From a checkpoint of a small mixture-of-experts model trained on Wikipedia: a variant of Adam for the experts.
Below are experts of layer 6 (counted from 0) of a mixture-of-experts language model. Rows are named gate (a neuron's input weights, with its number), up (a neuron's input weights, with its number), down (a neuron's output weights, with its number) and show model dimensions 0-255. Each number is 128 + 24 x the weight over its row's rms, rounded and kept within 0 to 255.
Before each expert's rows: "mostly gets" lists some tokens that are sent to it at least half of the time; "comes after" lists some tokens at least twice as common just before its tokens as in all text. This comes from a sample of Wikipedia text that the model never trained on. Tokens count by the router's weight.

# expert 12
mostly gets: " three", " four", " two", " several", " one", " one of the"
comes after: " ", " | ", " =", ", ", "; ", ": "
gate2 [116 168 103 122 125 150 139 104 145 109 123 156 131 139  86 115 121  99 155 141 130 101  94 109 119 155 123 137 120 109 138 144 112 108 120 131 126 135 113 120 140 160 118 117 131 139 166 156 127 131  95 155 124 133 150  75 157 112  92 150  98 143 129 168 131 112 123  99 115 162 172 128 103 129 127 161 119  95 152  85 131 134 147 141 122 127 152 160 133 122 121 127 140 131 113  78 111 155 135 166 141 141 121  72 160  98 102 148 154  85 138 112 158 162 103 168  93 131 205 107 156 144  89 120 114 137 110 107 178 132 105 159  91 111 117  91 133 151 107 179 164 125 142 117 114 154 111 154 186 110 105 133 122 116 115 135 134 150 131 150 113 146 148 144 106  97 117 138  90 123 128 103 161 136 131  65 113 104 117 135 120 111 113 146 126 170 122 116  99 145 147 142 120 138 105 109 134 126 141 152 136 169 165 116  99 142 114 127 156 151 142 110 127 166 114 114 118 148 122 170 133  97 139 117 179 113 117 146  99 151 109 132 155 121  98 116 126 123 158 162 133 206 159 155  93 123 126  62  74 122 124  92 114 140 128 113]
up2 [158  88 153 120 128 152 116 154 119  74 144 127  99 123 129 179 123 130 124 135 118 129 186 144 123 115 157 171  96 105 138 163 136 157  97 131 138 127 112 178  97 147 140 157 101 144 106 161 117 111 131 146 118 165 129 148  86 134 145  99 145  90 126  94  92  80 143 122  91 143 110 130 165 145 140 115 162 174 132 139  76  95 135 121 122 133 129  78 146  51 124 123 128 152 160 167 167 137 123 157 157 116 113 149 127 129 129  99  93 144 136 140 125 115  99 102 162 116 128 125 152 153  87 130 131  80 158 177 135 132 115 145 143 140 127 156 140 121 121 157  97 121 115  99 176 110 101 116 122 180  90 129 142 111 132 154  91 108 122 103 118 154 103 161 130  78 135 155 135 122 140 164 133 149 126 164 118 128 121 146 184 104 112 104 134 129 152 110 183 139 135 153 133 152  99 177 113 112 117 143 144 165  76 103 112 108 121 127 132 125 143 124 128 116 131 116 100 109 146 105 171 147  98 128 169 111 124 108 148 112 143 123 110 132 144 152 102 115 134  99  93 136 129 118 131  78 143 141 128 140 117 112 156 108 128 107]
down2 [ 68 152 178 106 129 141 135 116 112 118 146 118 130 119 105 159 156 120 107 108 104 122 109 159 107 144 130 122 143 132 100 139 133 152 133  93 129 128 106 132 121 117 116 128 147 121 112 153 179 119 109 164 142 129 108  98 164 139 115 146 133 141 137 129 131 118 149 181 143 116  80  80 127 133 119 110 182  97 104 129 121 209 136 178 125 107 147 117 124  98 126 157 136 164 147 132 119 166 112 127 168 110 105 192 144 126  84 108 129 127 128 108 149 125 151 124 126 153 144 131 121 172  95 108 112 150 132 118 159 134 123 120 130 169 138  96 146  91 134 138 146 128 111 129 174 120 117 139 133 131 105  97 116 124 120  79 169 159 113 158 105 107  91 156 163 148 134 101 141 101 126 120 132 137 129  91 162 144 139  70 136  83  98 120 144  81  79 177 141 124 102 110 141 149 111 128 104 124 132 125 136 137 102 101 135 154  84 138 153 180 139 120 130 136  97  89 147  72 139 166  98 134 175 116 126 142 107 132 118 153 132 126 141 167 132  90 147 147 122 153 128 100 148 160 169 147 117 116 164 135 109  89 115 125 118 151]

# expert 3
mostly gets: " | L", " of L", ", L", "| L", "| Party", " Gu"
comes after: "\n\n", "\n", " |", "; ", " |  |", ")"
gate2 [125 214 127 110 137 153 110 124 101 147 126 177 114 135 163 146 134 113 108 103 146 129 122 125 109 117 133 132 131 170 159 104 114 129 117 104 126 100 137 119 155 136 162 148 107 130 138 128 126  90  73 124 113 153 137 116 124 116 131 164 106 119 106 164 150 171 121 104 135 143 151 139 114 154 140 139 136 117 129 109 162 161 107 117  75 157 104 131 136 129 114 155 110 135 126 180 122 107 119 125 101 140  57 125 102 126  81 120 136 146 148 135 122 108  87 123 131  95 100 147 164 139  89 124  84 158 103 164 152 117 128 119 123 112 149 115 176 197 101 144 158 125 128 112 162 121  94 127 114  90 101 151 116 154 166  99 165 111 122 110 115 113 125  89 114 134 115 145 139 122  82  88 153  93 121 118  87 188  72 104  92 133 138 171 115 131 133 123 119 148 136  99  97  93 110 128 129 137 134 129 139 161 140 101 127 156 119 152 143 105 105 111  85 114 120 115 141 111 158 108 164 136  95 111 130 118 104 118 149 127 135 163 147 140 116 143 155 111 126 150 149 125  99  93 166 118 101 116 133  96 118 165  87 128 147 174]
up2 [138  99 162 134 152 155 144  99 135 129 118 106  97 135 123 129  88 143 114  79 151 169 139 115 144 137 101 122 134 163 101 101 138 142 125 130 122 153 152 124  79  95 182 117 133 126 141 108 127 107 122 137 136 184 132  65 115 156 120  98 118 124 129 123  96 134 154 124  92 118 138 113 141 103 148 150 126 140  93  97 140 161 134  94 129 121 117  87 116 132 169 117 139  73 115 108 171 115 146 122 107 107 135 115 130 145 145 121 147 126 120 123 136 101 114 149 121 159 134 152  97  73  99 139 122  79 136 143 126 138 112 135 116 129 142 155 125 155 120 143 159 105 126 115 105 192 168 115 101 112 104 124 130 122 108 108 143 125 164  96 211 140  89 127  71 152 116 135 159 141 106 103 154 127 117 144 127 101 135 122 151 152 128 134 136 118 129 137 119 110 122 142 148  97 140  84 162 100 104 131 132 117 118 155 132 102 142  98 159  75 141 144 156 132 157 221 135 138  87 108 127 138 103 133  63 145 142 134 146 139 128  97 132 136 124 112 124 131 110 148 132  89  59 139 143 139 136 150 124  98 139 150  74 135 134 117]
down2 [101 153 155  96 115 124 121 145  99 124  82 106 106 153 129 121 111 151 130 133 113 106 157 151 131 131 155 118 178 135 131 132 110 143 102  88 151  72  97 126  95 118 147 152 131 169 115 108 112 109 130 148 160 142 158 120  98 125  97 192 142  94 168 123 159 199 115 136 101 139 139 131 122 102 163 136 148 143 181 119  99 135 135 138 179 128 138 148 147 146 116 141 105 112 120 130 147 141 160 139 104 132 135 129 116 131 107 115  86 109 147  90  90 113 124  97 161 135 117 133 181  98 171 130 113 105 151 172 109 125 113  72 113  83 138 147 144  92 146 158 170 116  85 130 156 160 104 116 144 137 181 170 105 132 105 134 133 153 171 137 135 136 127 153 128  97 171  95 108 134 111 125 166  94 107 164  87  81 174 148 127 161 178 126 137 129  86 172 107 137 114 113 127 134 127 119 158 144 106 151 118  79 136 120 138  96 111 155 167 123 107 157 116 142 108 121 115  99 122  99 134 131 133 145 114 116 141 108 149 127 168 136 117 117 104 119 159 115 101 140 134 121 136 132 118 133 137 155 150 121 110 152 139 124 137 142]

# expert 1
mostly gets: "°W", "°E", " remained", " p.", " mi)", " km"
comes after: "1", " was", ".", "2", "–", " is"
gate0 [123 116 134 130 106 117  82  97 104 133 138 147 142 113 105 165 147 111 123 166 159 121 113 159 124 118  86 124 102 125 113  94 131 123 123  89 121 109 152 105  97 122 135 120 145 102 146 105  97 122 173 159 140 131  73 156 140 107 159 103  88 159 117  68 157  97 131 109 131 111 137 106 136 120 130 159  98 129 130  90 173  95 135 144 108  99  99 128 127 103 109 148  91 105 115 152 141  81 133 102 173  88 143 124 122 160 153 125 121 121 124  67 155 118 142 153 124 110 125 104 104 126 123  83 120 131 145 125 135 173 129 153 131 105  97  79 117 110 133 128 109 150 140 162 105 107  84 163 124 130 117 157 188 131 195 154 139 106 120 114 139 133 132 158 106 127 144 166 150 177 102 135 104 130 131 166 154 135 144 164 123 147 124 139 145 129 117 190 116 113 126 109 129 124 118 159  94  71 141  89 108 124 169 153 148 138 103 139  66 120  94 136 129 130 123 129 146 112  82 111 118 122 141 120 118 105 133 125 134 107 131 159 119 151 108  97 141 107 124 116 116 134 107  87 132 175 178 162 150 121 118 120 138 159 142 110]
up0 [140 150 121 153 123 142 111 134  99 152  93 111 141  97 100 116 149 148 161 161 162  92 117 123 126 125 114 157 153 141 173 142  95 164 118 124  96  99 167 103  78 115 144 138 137 108 154 108 130 148 156 154  65 133 131 107 121  87 150 114 121 134 164  84 202  92  99 111 114 161 146 141  90 118 131 154  84 168 130 116 144 146 129 116 152 162 127 110 114 138 117 157 119 103  97 153 134 100 105 112 147  78 136 140 150 159  78 119 140 123 118 138 147  93 180 144 142 123  91 131 127 125 131 129 170 125 121 149 106 109 112 128 123 144  96 108 146 137 138 111 138 146 128 130 108 123 102  87  95 143 152 139 126 131 169 146 113 120 123 153  92 124 128 127 122  94 146 164 101 152 131 130  58 163 132 123 130 148 135 138 134 134 162 145 143 166 107 138  93 109 131 166 161 116 103 112 116 147 136 128 124 117 104 166 108 133 104 117  90 124 116  98 147 141 104 107 106 155  99  98 145 151 125  79 127  99 131 145 120  64 144 109 122 155 143 177 164 118 103 122 155 132 151  89 135 138 152 147 116 130 156 158 137 149 187 133]
down0 [137 146 101 124 160  91 109 132 152 126 112 130 173 159 114 106 112 157 169 114 157 111 148 117 149 120 121 174 122 114 129 165 102 132 135 114 141 110  78 130  67 157 110 173 182 148 100 138 162 128 121 122 124 130 108 124 135 142 144 104 108 123 135 125 155 106 135 123 143  97  92 142 144  87 149 130 150 168 139 168 167 101 152 104 148  79 116  99 136 150 142  97 111 120  82 142 121 111 133 126 114 124 142 122 107 158 119 109 114 132 141 130 138  99 137 115 158 192 104 136 132 121 110 130 154 147 149  91  99 117 127 139 155  96 135 143 138 106 134  99 139 166  71  67  96 103 167 151 123  98 160 140 113 142 147 124 136 126 139 122 174 145 110 139 115 100 120 118 102 139 105 139  93  99  97 159 104 133 101 106 130 142 168 101 153 104 136 137 126 105 171 111  85 129 159 119 143 123 148 157 180 117 126 191 104 163 141 136 103 139 127 104 157 175 154 139 118 137 102 135 123 143 112 135 154 109 114 108 159 143 111 161 169 124 125 149 145  96  64 106 103 110 153 134 132 170 124 109 144 119  97 134 157 133 162 125]

# expert 11
mostly gets: "Scientific classification", "Personal information", "- Family", " JP", "- •", " Apps / (Gls)"
comes after: "\n", "2", "-", "1", "\n\n", "|"
gate1 [105  77 133  97  97 124 114 136 101  67 185 124 116 180 151  85 121 171 110 124 155 157 103 123 170 145 165 140 147 158 105 135 152 100 149 106 174 156 118 126 108 134  77 106 120 138  97 135 170 184 134 144 106 155 121  84 132 123 152 124 149 109 108  84 109 123 134 119 148  81  86 134 114 119 118 105 138 136 139 150 132 131 122 138 128 130 153 141 176 122 139 111 151 122 155 164  65 133 171 105 117 111 140 140 138  73  80 130 149 155 102 132  93 117 115 117 117 122 115 120 149 151 139 144 126 130 162 144 114 162 160 128 131 145 137 104 131  91 176 172  94 145 137  94  99 116 154 108 137 132 129 112 150 151 141  94 169 107 126 144  85 101  99 122 106 155 108 162 139 121 122 128 127 150 145 118 129 124 164 134 150 138 121 113 156 141 109 125 105 111 117 130 140 126 121 162 100 123 147 160 155 151 124 122 103  78 141 155  85 147 115 118 134  78 154  96 115 136 157 104 102 155 122 148 134 135 121  91 161 111 116  70 125 133 119 125 131 103 111 126 143 116 160 118 163 159 104 145 121 121 138 107 146 158 149 161]
up1 [ 94 168 109 142 124 136 116 151 145 173 103 118 138 111 135 103 127 124 129 114 153  97 127  94 104 167 131 126 112 159 174 144 122 114 131 118 145 132 122 112 121 154 161  83 142 126  89 161 131 125 119 151 114 112 133 101 131 186 140  95  96  67 153 125 130 149  84  76 115 100  80 126 161 133 129 126  91 114  93 172 120 136 161 112  69 134 184 103 130 152 135 132 126 133 136 108 110 124 117 115 139 152 146  91 126 133 119 119 102 147 152  61 144 166 113 117 124 123 111 123 132 169 156 142 109 177 127 116 127 116 150 174 116 147 132 128 113 141  99 141 108  98 108 124 130 123 138 153 149 149 113 112  88 130 123 140  93 151 111 136 153 133 174 136 140  92 130 131 125 126 103 122 127 129 109 169 135  73 114  94 142 156 133 117 113 109 150 138 106 136 174 138 167 134  98 146 130 153 121  80  82 105 157 154 125  75 161  98 122 134  93 156 145 139 103 111 148 130 116 123 144 104 120 113 116 140 128 117 163  93  98 150 179 122  84 110 144  89 138 106 137 121  94 129 113 141 125 109 143 179 121 155  94 119 139 176]
down1 [117 136  90 116 116 121 128  88 128 100 133 137 139 125 129 114 108 134 144 120 115 105 146 145 103  77 156 132 126 105 146 136 124 172 128 146 131  97 115 118 136 126 124  96 115  97 159 129 142 100 112 147 116 118 124 137  88 128 133 142  88 108 164 162 141 122 158 127 162 157 113 103  92 134 132 120 106 103 127 105 119 135 175 126 166 136 146 120 124 103 107 155  97 105 159 106 115  80 122 135 140  90 133 121 101 127 131 143 101 137 123  75 161 135 103 100 161 103 134 172 146 149 125 111 101 150 105 157  72 133 158 166 163 132 124 131 156 182 113 117 123  91 133 149 124 143 115 145 118  91  84 149 103 112 143 189 120 140 116 113 118 170 162 147 149 112  94  88 122 102 137 157 132 105 115 153  97  92  98 107  93 123  94 103  97 145  61 152 143 154 157 124 140 116  99 144 112 128 124  97  94 138 142 118  75 125 132 103 120 133 155 119 170 128 104 155 115 140 126 120 140 150 137 120 157 122  91 151 146 122 111 129 103 153 131 162 116 171 124 142 167 129  96 124  55 175 107 106  94 146 145 157 128  78  96  96]